{
  "n_layer": 8,
  "d_model": 192,
  "n_experts": 256,
  "experts_per_token": 8,
  "d_expert": 32,
  "d_shared_expert": 64,
  "activation": "gelu",
  "moe_layers": [1, 2, 3, 4, 5, 6, 7],
  "router_score": "sigmoid",
  "normalize_top_k": true,
  "routed_scale": 2.83,
  "balance_loss": 0.00229,
  "balance_bias": false,
  "init_std_router": 0.0107,
  "lr_router": 0.00115,
  "n_head": 3,
  "n_kv_head": 3,
  "head_dim": 64,
  "vocab_size": 4096,
  "norm": "layernorm",
  "norm_place": "pre",
  "norm_eps": 1e-05,
  "positions": "learned",
  "qk_norm": false,
  "attn_scale": 0.125,
  "tie_embeddings": true,
  "parallel_block": false,
  "init": "normal",
  "init_std_qkv": 0.0286,
  "init_std_o": 0.00714,
  "init_std_up": 0.0286,
  "init_std_down": 0.00391,
  "optimizer": "adamw",
  "lr": 0.00202,
  "beta1": 0.9,
  "beta2": 0.95,
  "weight_decay": 0.0,
  "lr_head": 0.0111,
  "warmup_steps": 309,
  "schedule": "wsd",
  "decay_fraction": 0.576,
  "decay_shape": "pow",
  "final_lr_fraction": 0.0,
  "batch_tokens": 65536,
  "seq_len": 1024,
  "doc_mask": false,
  "train_tokens": 459200000,
  "steps": 7007,
  "dataset": "wikipedia_en"
}
Below are experts of layer 4 (counted from 0) of a mixture-of-experts language model. Rows are named router (the router's row for the expert), down (a neuron's output weights, with its number) and show model dimensions 96-191. Each number is 500 + 50 x the weight over its row's rms, rounded and kept within 0 to 999. Numbers have three digits each.
After each expert's rows: "comes before" lists some tokens at least twice as common just after its tokens as in all text. This comes from a sample of Wikipedia text that the model never trained on. Tokens count by the router's weight.

# expert 92
router:538438486440523476526506520539529500611513533411540565529407511432587518514545472523395469511495438513497532453420518532580539564520577455526390532575494468582578509508535471556488507549624522555506409540495569501497585489532442489489444446568495436457437599488592495609485474437466500529
down0:490546499509578551499491453528485486513503463528546507448459526543509562568542392403478604455505453523555588426453437448387483442573472432555426506486415465485547535441513582500511415538428429587464491428527530490576542444465564438415571493460537538527575551495466525493505515528475495502
down1:639566482503537493408545533451560526515618619447477464518564517517445383507509581514474557481423465515600463462496519485540515484404503510522571466425449529546410486596518528490445469507521487486494503482545508453539486536473529476513524500509440622456479492475488445493428511605567487483
down2:556556492475483532521556598355501455468487470454392489480523588608568462567509514449534576454452433531499502418494490480492422543515375537455578484407518471580443606532553541463504462463556558471444513569479422475431526548446451552517563537519500484431522528535472462451475430534518432513
comes before: "0", "2", "1", "9", " |", "3"

# expert 134
router:535417510493473609525508580421600516638540556467468563636465488463571507612606492500499519518566459539434479439479577489553442578558483432531501501566480459482584458475506453557474460527547472576426486529499498513491562488535476513424445473491535418495425495599511505532535446510549553588
down0:580523480488470517496553504477545435531488413433402503456481555484504529446455456562550587504437507563498474470454533401455518614545503501468527591540465442501526473564445568404593499498472516497407492572452609522520428598496530599446528495477405495422552565522459482462503452620573505508
down1:421556539556512543516476509500400604494627529380514549520578498457490504404572467500531525537504451498529540476596434468554577469506472539510346453536499509505571460446468441461439554549534470643500519516535546473509627468474451555486492466401514509509485472511507494472508489525538477564
down2:461552535545564442520424523577559462426420408547522577517432479477490451516529495660509475520525507534504611489486487588558471488525531491526529481463471534496451480529523565497588504518473644536507525465476449474487390549537535402525460521459516507509541499467523506417554492537574440559
comes before: " |", ":", " /", " of", "s", " ("

# expert 38
router:446476526503452484462468539433575492548424498447485479548498477407554498535594516554456511494502517495437507492368591477586488651471554522574543578524496470549522496507624542572508468566485488492463407611422523481515542540571531514478504454586596380441409524499536518608497504526509442527
down0:517531495441474388541469518421539519482473481579535525558498484565529527521521610514459520566512578575387479480513491467360609439522494539517447505502530598526493489504534464496514548483448548406615530526485559536532492450518473442509567576441507487528484645497511469498566504517544529492
down1:486543520507417486414494596555473599534527516433605498544546460447564532415557432511490565471428466515506509501531495557615500475486579463448556571605493517384523488431427493557523460483456533607453490574598455519486552401491503446428441507495598557539502433503420506511468478561491518442
down2:527508530581473435470555596560528453459469511457519398371556558479508471461474435619554553483468517474498461520523477561589548523509425541505598449538587489504510546441438534492443462476452469576502437456548550377472504488459496541536534515553463423383511523499410547402461547451444494441
comes before: " ", "\n", " —", " P", " A", " W"

# expert 63
router:479402550549460607524507442470549554523501606522487546565474423503447472534620519446500472558501582526491466479460618418508454604497541441544468528448549488440517473354464575572512446538545475484417494530489547482443505519459524574466414525543543349424463509442440505534434526437468498519
down0:524455473533499435591498599542448405506513495432497535547470535487463505585485450619556516550486566486457537543482547525442541556511615510478513510562550604570613462410458478499439547444413561491556437513495507515520432551533522481517551451454515501518536446463536495456436517485482442616
down1:469432495511480521507433456510492543499515527547469486462529504532569579574446411481393576441491558479540518473438523576416539571526523471480442459580480498581491381506633529493445550468554404456492491480446585550457526459532574494485498481443431450502494486437579514491558479589505426581
down2:459490601511510485548592523483547482506491488513575619550488501480475450492529383533502446499492511507473445437539543515484478537488487517563568518496424604491476559405449495429527554414490438492568529623445493467605548479513506442534484503461433454555553549381538608513405504503502393483
comes before: " the", " that", " a", " he", " \"", " it"

# expert 94
router:459447545449481536474421490476576518563501560546483532603485517470551531600507522444597536463426560483468452440468506531520492589552453472529498468458548463547534496503476528570544458504590504560526480541447553541404536479567444487464399519596546425443406507470471480538487504410521590535
down0:533500570479531554479461578467523549497548480475652482469473451510498450445557533490424502506469583537539470554540544515557573520554605522505473517455462406447443501467500527539466481608406542540470581489449534530524596520421486534564546510538483541539514471597495429487583486490534409577
down1:411433527502445497457504580564481551447594522482482519542450522508563497445407499554563604434526503517478421496511457552562477515491525491442552464412412445498394440447470549519477468459560490572605670536455522508489509525423491437539453486508474466453545538471534576477458433518406478526
down2:382543535462565600521507511408545448515505519503509509513576519462480571522527510423550523579512416458571476433410445470394529523482552473497441470387470538501481439579443445424501510515472443435468538506520454549565517470589459597523486544491451465537536489448504531492422539488482407517
comes before: " of", ".", ",", " in", " and", "s"

# expert 103
router:466414581565506537430456530508571496574565546440495554601458592413523518589501486561486575525441510536468465464429546479538454665522403478581558530456501428560504500535497519534496536570522571471493437538487489557509564470519513469461427479590513466461482551512504406490548534435577575533
down0:537555540499469486500557471489461504514474460567497469484435538495461480442494524596511502452437425589484394386482546460469561496532569429626469458549519584576443512431481404578470511509423466526522492452505473526503593439483441509540502513558509495516395534592490440567556466521465422526
down1:496559486486489554512499457531587573371463572478532485486475490475505456467526578539463487477528485544547453492464477417534528560480505484471527551504469530500509610494515513470512494414561419572522654416480492455528497531447544483486466426563454500384533493436466559413510468436556462497
down2:459374527564469475503509597554466525487487546534516613599458513464554493612552468449629541521501510487513515586527539452558475432475491443455522518519444576554524538537457459550594484556576497529448564467455475415503531420443545493459525474526473517596546414466538505512486532541505390484
comes before: " of", "==", ",", " in", ".", " =="

# expert 39
router:450469474431484488487477551445538549616430556515458499578399524458510508546538434456442529535572504459519550480409514451554483624527494488549470599420532526555484493449536540576526434525540544479450490556403459519423545539481433568499498542514555436439441565442517519591504584526522468465
down0:501490542500431508474471515494411559554477488526560445533550585582427474477444489454475487440379510525580545452502421503561490515556568503603541598451513558560449609476409514486505583413510507474545515501514534534523433528512551533497629415516413521524543539530564545409466440520440452497
down1:486461501473536432423592475497464444528517536519563526542511532474493523448437370475463573543476466589455386562506513468472535507453539526482489574429419480481511538457505461577504521540391454426580437463492523490548580498451516461420624536467537540422548561511511533583590474559539428432
down2:465473512579459494510530484458540421534535516428531448519450573592467579529525475526500532505544467478467550599508544500409514536474476557568566522445466483585439509550496596455503477448481466447563365406530513548515525466562467524446544419495491508548482490456498483542555424543496541500
comes before: " ", "\n", " —", " MPC", " ·", " +"

# expert 29
router:436415513510478536442445503469554550471508543474501479549456550502562534530521568517502442547515571529557466482486567507474397680515543440538542487518507456492537451428515558590487460505488546494469456517506496489463558522463444516435442455518517469434432564434476529556491482458473532455
down0:558630521543485522511475521566556476426509450494579544560614438472469502513492535484532473523483519535533423552427468540481557489484502493493439406479572392584424502524492503480617413568563482528469517523528481456485516523495470503487485537444468489467515536494429485347528493561577538481
down1:540538434655497454582550471464512573444557500450521543501473494513482479471489472561499580566441568540508422519507477435495532639486524574513429489480574524525560571491529515477404438550592499594512530507452512553503450629478545491581528499484474612485523565553539453442522429534490476622
down2:418430425503517404551499508498440492504507598488488463472517501511416467511507512583415487554529521442406506479486636535524512505531583456524557627473489527526502482495561542515412621469451496511444480520514549480517499593514479542479563449433508495437412456520604460519417449478514543521
comes before: " the", " a", " his", " its", " an", " their"

# expert 160
router:453406495530506533489444487486578508479512553446508497555468509449573448581520535481535443586529599509473534418471614467494449671497581523515486473509566472540550472503476543574443510551419536514445430536417554451447536466489472504417434471483496415453458504427466485532441562508506602489
down0:524456537479500556514471501462492482474442457514526522482474486428543503493401547539505489508522629570543476510521403474506545524525553534467451464586490498533451454424429497584472530588581434416455546578523481420486510562551492441416527467442559489541533480433455470567506443469530589560
down1:541537550410508464506400486465545537456583484494544551424491474507433515538546556570498461543547587549518466559528499470614528518434512400559503463403487503480437499485533409463492562559508543447548531484468568574558496465491515492447601465532508500450522483408508542571456511521403499518
down2:509468481441492551456576642532510500450501543504508505500493444530479484468480453443464482455503464612567422469503530509592550443458473631429503432649428548491515477445442510517436560475544425528510559493397515548603445536525567535452453535482456430466534489478521501481583499496489468551
comes before: " the", " a", " his", " be", " an", " their"

# expert 254
router:530424536515466568423510462469538548574475531396490475607489555435533531601493521485523591426504513481516459506521514511537500577562486439583498547533522566499525493506522489583528410520556538543454413526460498529510576532552491532422459443593555491446439603493534475551528510551490556545
down0:464518495489485641547471526509538483488567416518497537496531555545536435505396525453551609546454555522512399527463536497576474510568400531466468428459500462578512499473565552541480511506541533494573413552484496499531515515465441542553491450480574532431573482472474461405547514435432513547
down1:575531515515491532485548508427478354404481481496487471534459513537532514536510520514501488494435462464579446552554529588495492403524509492483528464504519521401481460551533557533614533545468571480462436500425485490536537512473473490419477518537428510532374497459487551502415525467472596471
down2:478452429478509468434493493438494429425511436512465540458538538524426493533529484506455539580527543471385525417564445429506530480508578536494426469473481559385592443496488556538533470488487543496484501454545539484467550474541531609492433530535536542592428492648553580510517406546544542424
comes before: "s", ",", ".", " of", " in", " and"

# expert 116
router:417376533473474491469480467484541511543545540538518509527471499435512500536509537543568439604554540466501472437476548476502457700476550542558443479511540462570557513375530473560476448557473535458461453523425493519484534420557546568436450573578553416432428597485475564532515485441443571470
down0:531440371629338501579481485448518512490501600526554507502476568574418464430519440497416507468430568498483424463555445546510465505558542539512533519448570495521521522539578463500537497495577472453484422563419500444472452555531549455561508465544490502508489474495601468501412462417451426476
down1:560448516502573485510539491592484459527444441450394508554482474555457469525484525519379595487492488608623467493491536460516520514534574530506501468626511527516487542495549503459436555459543485416500540503531506488487496514588551473556557499468396559416480498395430540566571547579440509472
down2:438506507544419554518505529499485552521504527558524498528465403506452453526444503481475450482514466552557431478427472560556576475479452550479519457513547460382556531372522516477459377500549536495500519620493502446453495584536474548479518516565450563486580507481439507583466511553503444507
comes before: " the", " a", " his", " an", " c", " b"

# expert 50
router:502389502529481490490511496529550553602506533461526553519453465448461533550536475518542456577541558543539522453482498460506459713497521560567505505450519522531520511397511495557479495614437589467484421537500454522450607422531488571430516457577540448411471575425501566530464509504444535466
down0:460516471518467541431512490442529628498510469526511540503420572402555479473612469488437556482441446540482470488547396580476571521468461532574513418461454530494495482520485476508472579513548497490490470474509514509583522547552479444551461506486532590489556500471516589505487418474537429623
down1:530436494523512505515505512541514544458499423479533554546483463471582546527518582397521543502541508446408491420512552535382423433523518460481444461397487464471513480548483487507507466468451576512441510490548555535574435470469524459396435490498583496489535550541486574456534509508464573501
down2:504535435440493442526537523424528431525476477500429499481582516585519525537544559527502525515512517493416505532555434571573518464515490574494551611509434564488582448568520650580524521500410507481502487468506450456505444555471512502441482504451529502492585458441523450457540404453554485509
comes before: " the", " a", " to", " his", " her", " him"

# expert 218
router:561392444459506505513445551463592549524498528473526559571395491499515423513612573549459506477555516518416425411561521513529550574534586422571458482480518481471535496559517513558474503518585464542479529557482513531467581491512452496424451570508502382497443490550486498538515585477509541460
down0:472490532572476524455429512414472520469459476492389555474439570517505476491372541482587510536526506481493607470554542460593498551484386454482418416548558500520533477512475465504437561577519579551466536602478438573418567506533498441501537475540441473503578639518416497507528525559511550555
down1:551547503474424510562502542536540472514489447517468446420532539532504520451495440458423499539567574552542457474516481556417515411528465441493513419459500503483502439458464557520517588474519523499452484443521584502486565566519461502546565558451540479458517533462514501561376467544405567528
down2:521528499502462568459503541517568582612501490464476492482576511596525401443477522481532545421581501564540549453464414475462410511410502518450485467535458577449497500535498505506502577387532405463424446441532568517463433550513459563562544444486528507486453528475404480401422530538476496506
comes before: " ", "0", "1", "3", "2", "4"

# expert 241
router:435477500451448553480455513478571532593465551462530459541459556419489552489553473486479498575547480469489485494397519438588489663482528497543494619471552503566481488482574513570461450494540553488442501570388522566419547532488451538546488480559596405460476557517548519608489530509525444518
down0:536483516369567478463502556482507554450451491489497474507455529505467488478506359512514466518518484415544473482495521517549472571567505566508456592480550485413461549417477543477526513426508545529446493551488499425541448546522526539606512539582431533387608380486503533488335476510602433506
down1:459561478525447432537566527453386578543430488498493509513515495520562475526532479524560526481463451588572488555455350508437613503443491518572511542458518549478405511524558579486477520534455533445495522574486473434508505469564559436501562441579470484512532492381510483494496549504528552439
down2:498530369468414516529505481458498502511383482485439468487501477608511475504435502494529437591475525577473531422496556475465516534525596546462417543440519524614544467503494560528533459498505583359583414516504528579596512455586482585466555467513477502462456489540475404497541483540473605512
comes before: " ", "\n", " —", " MPC", " N", " +"